Experts of a small language model.
Size: 13 layers, width 256, vocabulary 32768, 78M parameters.
Experts: 3 picks a token, a softmax router.
Training: a variant of SOAP for the experts, 363M tokens, 5536 steps.
Below are experts of layer 7 (counted from 0) of a mixture-of-experts language model. Rows are named router (the router's row for the expert) and show model dimensions 0-255. Each number is 128 + 24 x the weight over its row's rms, rounded and kept within 0 to 255.
After each expert's rows: "gets" lists some tokens that make up at least twice as much of what it gets as of all text. This comes from a sample of Wikipedia text that the model never trained on. Tokens count by the router's weight.

# expert 35
router [100 159 113 126 161 118 133 141 131 105 109 114 145  78 127 185  52 121 144 107 125 128 132 130  70 137 108 166 128 129 126  86 135 109  81 156 119 134 113 149 122 143 122 116 153 126 152 110 134 117 111 147  84  86  99 152  72 141 164  96 110 142 148 153 133 150  99 104 147  79 130 118 119 119 131 144 112 130 113 132 121 137 106  58 123 132  92 115 130 176 123 151 151 113 172  77 101 126  98 134 131 108  88  72 113 142 112 150 121 140 130 167 111 157 138 135 114 166 149  90 139 136 134 130 107 101 121 154 125 144 151 178 147 107 129 135 121 141 151 110 121 153 144 121 135 137 155 154 110 104 146 128 123 119 109 138 147 101 103 171 167 141 107 120 162 120 135 123  98  89  94 119 128 143 123 182 122 132 130 153 180 171 120 111  92  92  82 133 148 130 122  91 148 153 152 163 143 116 120 104 102 119 138 142 125 145 112 134 130 110 157 143 117 133 130 116 141 114  97 142 160 106 106 124 150 143 102 146 104 132 133  87  99 116 142 114 142 125 194 106 126  99 110 112 125 118  99 145 129  99 150 121  99  90  82 170]
gets: " and", " that", " which", ";", " but", " or"

# expert 15
router [ 81 179 132 179 161 128 154 165 140 135  95 105 138 100 123 167  98 151 142  96 145 114 149  76  96 150 127 131 167  92 149  62 139 104 107 131 151 153 111 137 154  87 112 124 168 145 133  89 115 127 124 136  89 150 107 161 127 115 146  86 133 157 138 141 109 125  95 126 134 100 144  93 125 138 135 144 134  74 107 104  73 154 124 117 134 139 150 125 128 113 137 139 149 153 130  95  94 120 141 124 127 105 121 118 112 141 133 145  92 134 115 135 117 176 126 138 143 163 142 138 139  94 110 117  63 118 123 122 104 121 109 154 136 150  98 115 141 149 113 112 131 146 123 136 147 153 158 142 113 117  95 118 142 130 109 136 124 161 122 135 152 151 102 123 143 119 125  64 107 127 134 113 115 147 102 163 124  94 112 144  98 132 144 124 102 126 136 120 127 154 161 137 105 162 134 138 149  66 133 102 116 111 131 137 130 139 117 148 121  70 163  96 155 127 152 109 143 114 123 108 133 105 156 128 137 163  60 129 140 152 122  93 103 122 145 114 121 121 148 165 133  97 118  62 144 112 134 148 143 129 129  94  93  41  96 131]
gets: " and", " or", " due", " is", " 0", " which"

# expert 23
router [106 154  95 141 137 128 119  99 133 116 107 131 140  80 116 171 152 141 145 127 152 136 179 141 133 126 106 153 110 132 162  93 165  92 114 103 132 148 138 105 141 128  87 117 129 138 156 109  81 151 187 157 134 123  94 154 105  78 150 148  72 155 172 100 144 136 110 113 109  98 136 120 121 135 123 150 127 109 132  81 138 174 121 127 131 136 120  99 157 148 132 129 147 124 140 117  92  82 124 147 181  98 109 112  43 135  96 152 115 127 119 160 107 128 158 120 126 148 111 102 120 124 131 102 143  85 122 129  75 159 151 139  93 128 112 127 123 124 115 123 129 120 135 113 151 148 132 140  80 128 136 111  97 118 135 168 151 148 108 130 147 135 115 121 124  87 121  98 133 136  96 117  97 156 127 122 169 107 140 140 165 129 169  97 102  92 103 113 161 142 131  99 143 144 140 127 145 132 111 104 121 103 154 134 124 102 145 101 139  94 111 173 143 139 163 127 143 151 141 219 125 116 145  96 159 145 111 150 134 144 121  93 100 119 170 114 174 131 130 102  93  89 114  93  95 122 113 125 153 142 120 146 121 119 129 145]
gets: " the", " The", "The", "=", " a", " this"

# expert 29
router [127 144  81 161 121 111 140 159 180 108 102 111 150 117 128 144 146 149 142 108 136 118 120 117 118 118 117 140 110 113 158 138  70 133 125 113 122 127 108 124 106 123 112 165 217 121  79 114 119 125 134 157  99 101 121 140 120 110 135  71 114 131 147 114 143 113 128 117 157  98 146 125  81 123 130 130 129 138 125 137 137 162  82 121 136 165 139 143 151  89 146 134 139 153 142 136  88 135 117 117 146  91  85 116 122 157 145 126  96 150  95 115 132 174 157 167 141 101 117 108 174 145 115 108 122 116 120 121 110 137 141 169 132 147  94 152 129 113 116 109 111 203 138 158 179 133 144 182 108 146 119 147  74 109  90 144 149 168  93 121 131 153 105  83 170 106 107 136  98 124 111 122 119 120 110 168 145 107 175 118 171 136 158  95 129 134 153 129 140 114 117 178 173 148 148 127 146 113 114 115 124 126 145 132 140 131 134 145 145 103 112 130 138 141 187 141 140 107 102 134 149 132 129 135 160 131 108 146  74 147 124 108 127 144 123  89 154 120 189 108 134 131 118 135 119 135 151 139  99  91 148 102 106 127  90 154]
gets: " was", " is", " were", " had", " has", " he"

# expert 3
router [151 155 106 134 111 125  84 140 117 137 124 108 135 113 123 195 175 174 168  93 126 122 118 113 117  82 113 205 160  98 127 122 116 138 125 125 138 223 115 141 152 144 122 106 135 135 130  90  71 147 145 138 100 127  84 119 126  63 148  84 136 141 135 132 138 140  74 116 130 129 120 111  97  90 146 140  78 101 154 125  85 158 116  96 106 157 133 122 146 131 153 143 122 102 112 112  88 150 129 126 152 128 102 137 120 127 124 146 105 135 106 145 133 178 172 151 115 128 117  96 173 135 143 135 100 114 140 147 109 168 157 156 132 140 132 127 111 114  99 136 113  92 134 164 129 136 132 114 109 104 159 158 108  81 147 163 140  93 115 157 149 144  96 100 111 107 156 128 145  78 123 118 127 127 102 134 124  99 114 164 123 158 166 140 120 135 119 144 134 153 112 131 143 142 129 155 162 142 102 101 101  84 122 139 101 121 132 134 162 114 135 132 126 145 112  98 131 130 105 147 131 109 147 123 107 129 114 133 132 152 131 159 173 102 129 104 164 152 171 131 159 128  87 119 106 127 140 108 101 117 152 105 113 110 107  99]
gets: " to", " in", " of", " by", " for", " on"

# expert 8
router [132 157 119 129 152 149  95 114 142 134 110 128 147  80 117 190 151 138 134 114 130 120 130 146 151 108 142 142 149 117 135  87 142  82 111 165 136 190 123 142 148 128  96 151 178 133 157 126 124 166 162 128 127  87 125 178  32  24 132 103 117 156 139 109 133 126 104  92 121 139 145 116 137 108 150 140 115 122 118 139 139 192 124 125 157 135 126 138 129 139 142 119 137 122 151 101 106  82 126 136 175 110 116  94  74 134 128 150 122 139 105 169 137 159 161 155 114 140 129 119 117 142 106 130 110 107 126 137 104 149 151 177  90 147 126 159 123 124 102  88 115 145 119 126 159 125 146 157 100 118 149 159 130  96 136 163 148 218 119 106 157 134 125 130 134  89 119  98 127  92 116 113 138 129 124 152  96 110 130 133 169 128 139 119 132 143 112 153 140 135 117 109 142 130 150 133 141 118 126 117 123 125 132 145 150 114 113  99 124 118 128 180 147 128 128 134 178 123  87 128 160  89 150 121 145 133 114 152 127 160 131 121 119 130 127 115 161 103 143 144 140  91 137 117 105 123 126 122 105  84 127 137 119 123 166 103]
gets: " the", " a", " as", " with", " for", " on"

# expert 6
router [150 155 114 155 141 102 132 122 154  89 119 112 131 106 116 178 110 119 149 122 112 114 117 144 135 100 133 141 128  75 152  68 103 101 112  67 150 142  86 117 111 143 126 161 106 112 104 119 145 122 109 117 113 148 123 146 148  87 144 102 106 161 158 112 132 121 113 125 133  88 130 104  96 102 155 116 131 110 117 144 137 168  97  96 126 123 108 119 126 143 138 174 139 139 195 131  94 122  92 139 149  99  82 123  97 121 111 145 135 145 146 138 167 145 126 120 145 161  97 129 155 153 169 122 139 109 100 130 125 141 130 168  95 102  96 132  82 134 139 128 128 173 130 133 149 118 180 152 108 100 145 168 138 100  77 185 131 106 115 131 180 132 131  91 153 115 139 138  66 111 112 114 116 123 134 184 144 133 118 153 178 136 126  86 116 115 133 130 148 129 135 147 131 145 124 170 141  82 113 121 118 121 174 108 118 115 140 135 104  97 155 103 106 118 159 159 147 110 147 161 105 124 120 111 156 118 127 157 110 131 135 114 135 134 134 140 155 157 179 144 121 117  82 130  93 118 139 149  82  94 156 122 126 104  90 146]
gets: " he", " He", " not", " also", " then", " after"

# expert 11
router [141 153  91 134 115 115 114 128 104 124 109 118 153 122 118 135 143 163 191  81 122 128 181 132 112 114 144 167 146  90 153 145 143  82 109  93 133 143  85 109 135 114 101 137 149 101  84 126 134 151 122 166 101 137 112 156 112 136 166 111 118 148 128 125 134 128 100 150 119 116 154  94  94 123 139 105 131 141 118 123 102 172  81  91 121 177 119 115 142 151 141 190 140 161 151  65  79  95 115 159 135 119 116 112 103 152 126 132 133 151 122 139 157 173 158 154 110 149 132 122 143 146 134 122  93 137 108 145  76 130 163 117 113 137  80 121 106  81 141 111 127 128 115 136 123 123 132 137 114  75 141 114 126 121 130 130 133 154 112 119 141 170 136 100 124 151  95 138 127 121 112 119 101 133  95 154 145  94 132 158 153 182 147  96 139 112 121 122 156 135 104 144 135 113 130 154 162 121  92  79 118  86 164 150 130 123 144 121 133  95 129 175 151 133 148 144 135 141 133 169 139  95 130 134 130 140  59 170 159 172 110 105  89 119 111 126 116 131 146 129 126  69 127  96 144 129 126 144 132 114 110 135 100 134  90 163]
gets: " and", "\n", " In", "In", " The", "-"

# expert 20
router [ 88 158 124 109 121  98  98 121 151 149 103  91 140 127 114 126 166 138 139 133  91  82 136 153 123 111 106 127 141 117 143 111 130 140 133 131 159 152 104 117 124 149 105 141 143 138 146 103 131 177 153 138 143 134 132 135 112 115 152 133 127 137 129 154 145 157 107  79 157 102 127 134 118  94 138 170 135 132 140 146 155 109 117 133 109 167 142  97 164 113 165 145 152 155 151 128 130 110  87 104 149 144 122 106  89 101  94 164 101 137 100 172 120 147 144 138 110 122 165 127 136 129 121 140 118 118 120  64 145 122 157 147 134 168 114 174 140 166 128 142 130 134  95 154 165 146 162  94 109 109 163 171 121 107 127 128 148 115 118 103 179 165  98 134 136 139 112 116  99 116  62 118 153 137 131 112 118 124 142 150 123 158 117 132 140 129 112 121 156 130 172 193 166 110 138 154 165 123 108 111  82 101 138 171 112 120 126 162 129 115 122 141 161 148 158 102 123 143 120 140 143  81  99  84 155 112 106 143 132 126  89  53 151 114 114 112 128 159 122  84 122 104 130 105 114  92 143  97 103 116 103 151  65 159 140 146]
gets: "i", "on", "an", "in", "al", "m"

# expert 14
router [139 130 129 130  64 153 148 116 165 113  99 105 145 124  82 140 120 159 115 128 101 127 134 101  78 120  71 151 160 131 125  99 114 121 100 121 113 181 110 124 127 104 132 161 153 119 159 103 112 120 180 123 124 154  65 142  99  94 136 126  91 158 138 126 145 170 126  78 141  91 144 129  95 118 163 152 117 110 116 161 103 127 109 149 127 125 128  97 131 108 130 157 127 146 122 150 106 132 105 147 140 113 103 119 141  62 111 150 124 135  93 155 164 163 160 136 123 123 119  97 112 174  99 122  97  99 112 157 120 215 117 111 115 128 106 155 138 106 100  97 116 145 105 128 114 163 108 146 119 112 105 130 109 103 106 154 146 104 110 153 149 145 122 102 147 121 127 140 123 135 111  47 115 164 126 132 142 109 132 136 129 150 145 112 141 100  91 104 128 133 124 172 167 152 112 160 151  96  94 116 110 122 134 133  93  86 121 122  91 115 137 130 131 123 116 108 126  99 130 127 141 126 144 145 119 174 103 132 102 174 126  99  97 104 128 113  94 117 128 116 118 120 114 122  75 116 144 126 142 101 130 144 136  84 130 173]
gets: ":", " de", " &", " –", "s:", " by:"

# expert 37
router [125 146 137 156 112 138 119 113 203 139  94 123 120 112 105 135 151 151 174 101 124 123 125  83  69 123  97 113 134 107 101 108 146 134 104 165 164 125 135 119 104 106 112 128 184 129 117  85 145 135 158 125 119 127 104 148 124 116 180 108 131 173 128 144 139 126  88 102 129 111 152 105  68  87 149 115  88  94 129 136 122 136 112 101 136 170  84 121 181 150 164 121 151 143 181 127 132  81 123 139 138 122 113 116  83  92 127 111 150 181 122 160 131 118 112 143 127 115 117  93 111 125 176 163 113 117  94 110  81 144 155 137 147 152  90 122 118 111 107 107 131 128 118 130 122 160 129 145  99 108 120 142 128 120 115 164 120 138 105  74 140 148  91 120 160 126 129  92 110 124 101 130 130 146 132 135 135 108 145 126 180 148 190 123 122 124 117 132 130 176 127 151 129 121 190 167 127 122 138 128  64 104 146 110 108 113 109 110 134 124 142 156 159 119 152  94 114 106 108 128 155 119 129 129 184 139 108 147 107 141 107 124 134 113 150 139 158 118 126 128 129  74 129 130 116 156 141 104 127 112 134 155 103 143 107 134]
gets: " |", ";", " 0;", " —;", ");", " 1;"

# expert 9
router [140 147 103 139 129  86 136 131 116 119 107 125 128 121 141 145 165 143 160 136 136 110 119 121 133 120 102  88 123  92 123 142 115 107 123 109 127 111  92 104 180 115 122 155 158  99 147 128 119 121 134 130 114 129 139 148 127 135 122  99 116 121 153 120 125 134  90 117 154 155 114 120 113 114 127 139 129 105 127 132 125 153 130 114 129 144 138 148 138  99 183 100 168 123 131 133 121 101 128 125 151  93  82 115 128 136 157 149  78 142 124 142 101 148  96 149 125 133 121  88 143 129 112 131 107 118 115 105 112 158 138 141 116 164 126 171 119  81 101 103 117 192 107 140 186 114 134 145 126 122 171 134 127 106  69 167 105 144 107 141 137 163 112 103 144 141 118 148 129 114 147  95 141 185 115 161 139  93 154 171 156 158 170 115  76 134  99 117 162 165 126 211 177 156 151 160 155 123 113 130 138 140 130 129 139 116 106 100 155 137 128 110 139  98 185 118 146 142 114 148 139  96 189 139 153 158 115 168 104 137 112 125 139 121 161 126 184 120 175 146 114  73 101 102 115  83 137 128 134  77 132 127 130 132  97 106]
gets: " was", " is", " as", " =", " be", " a"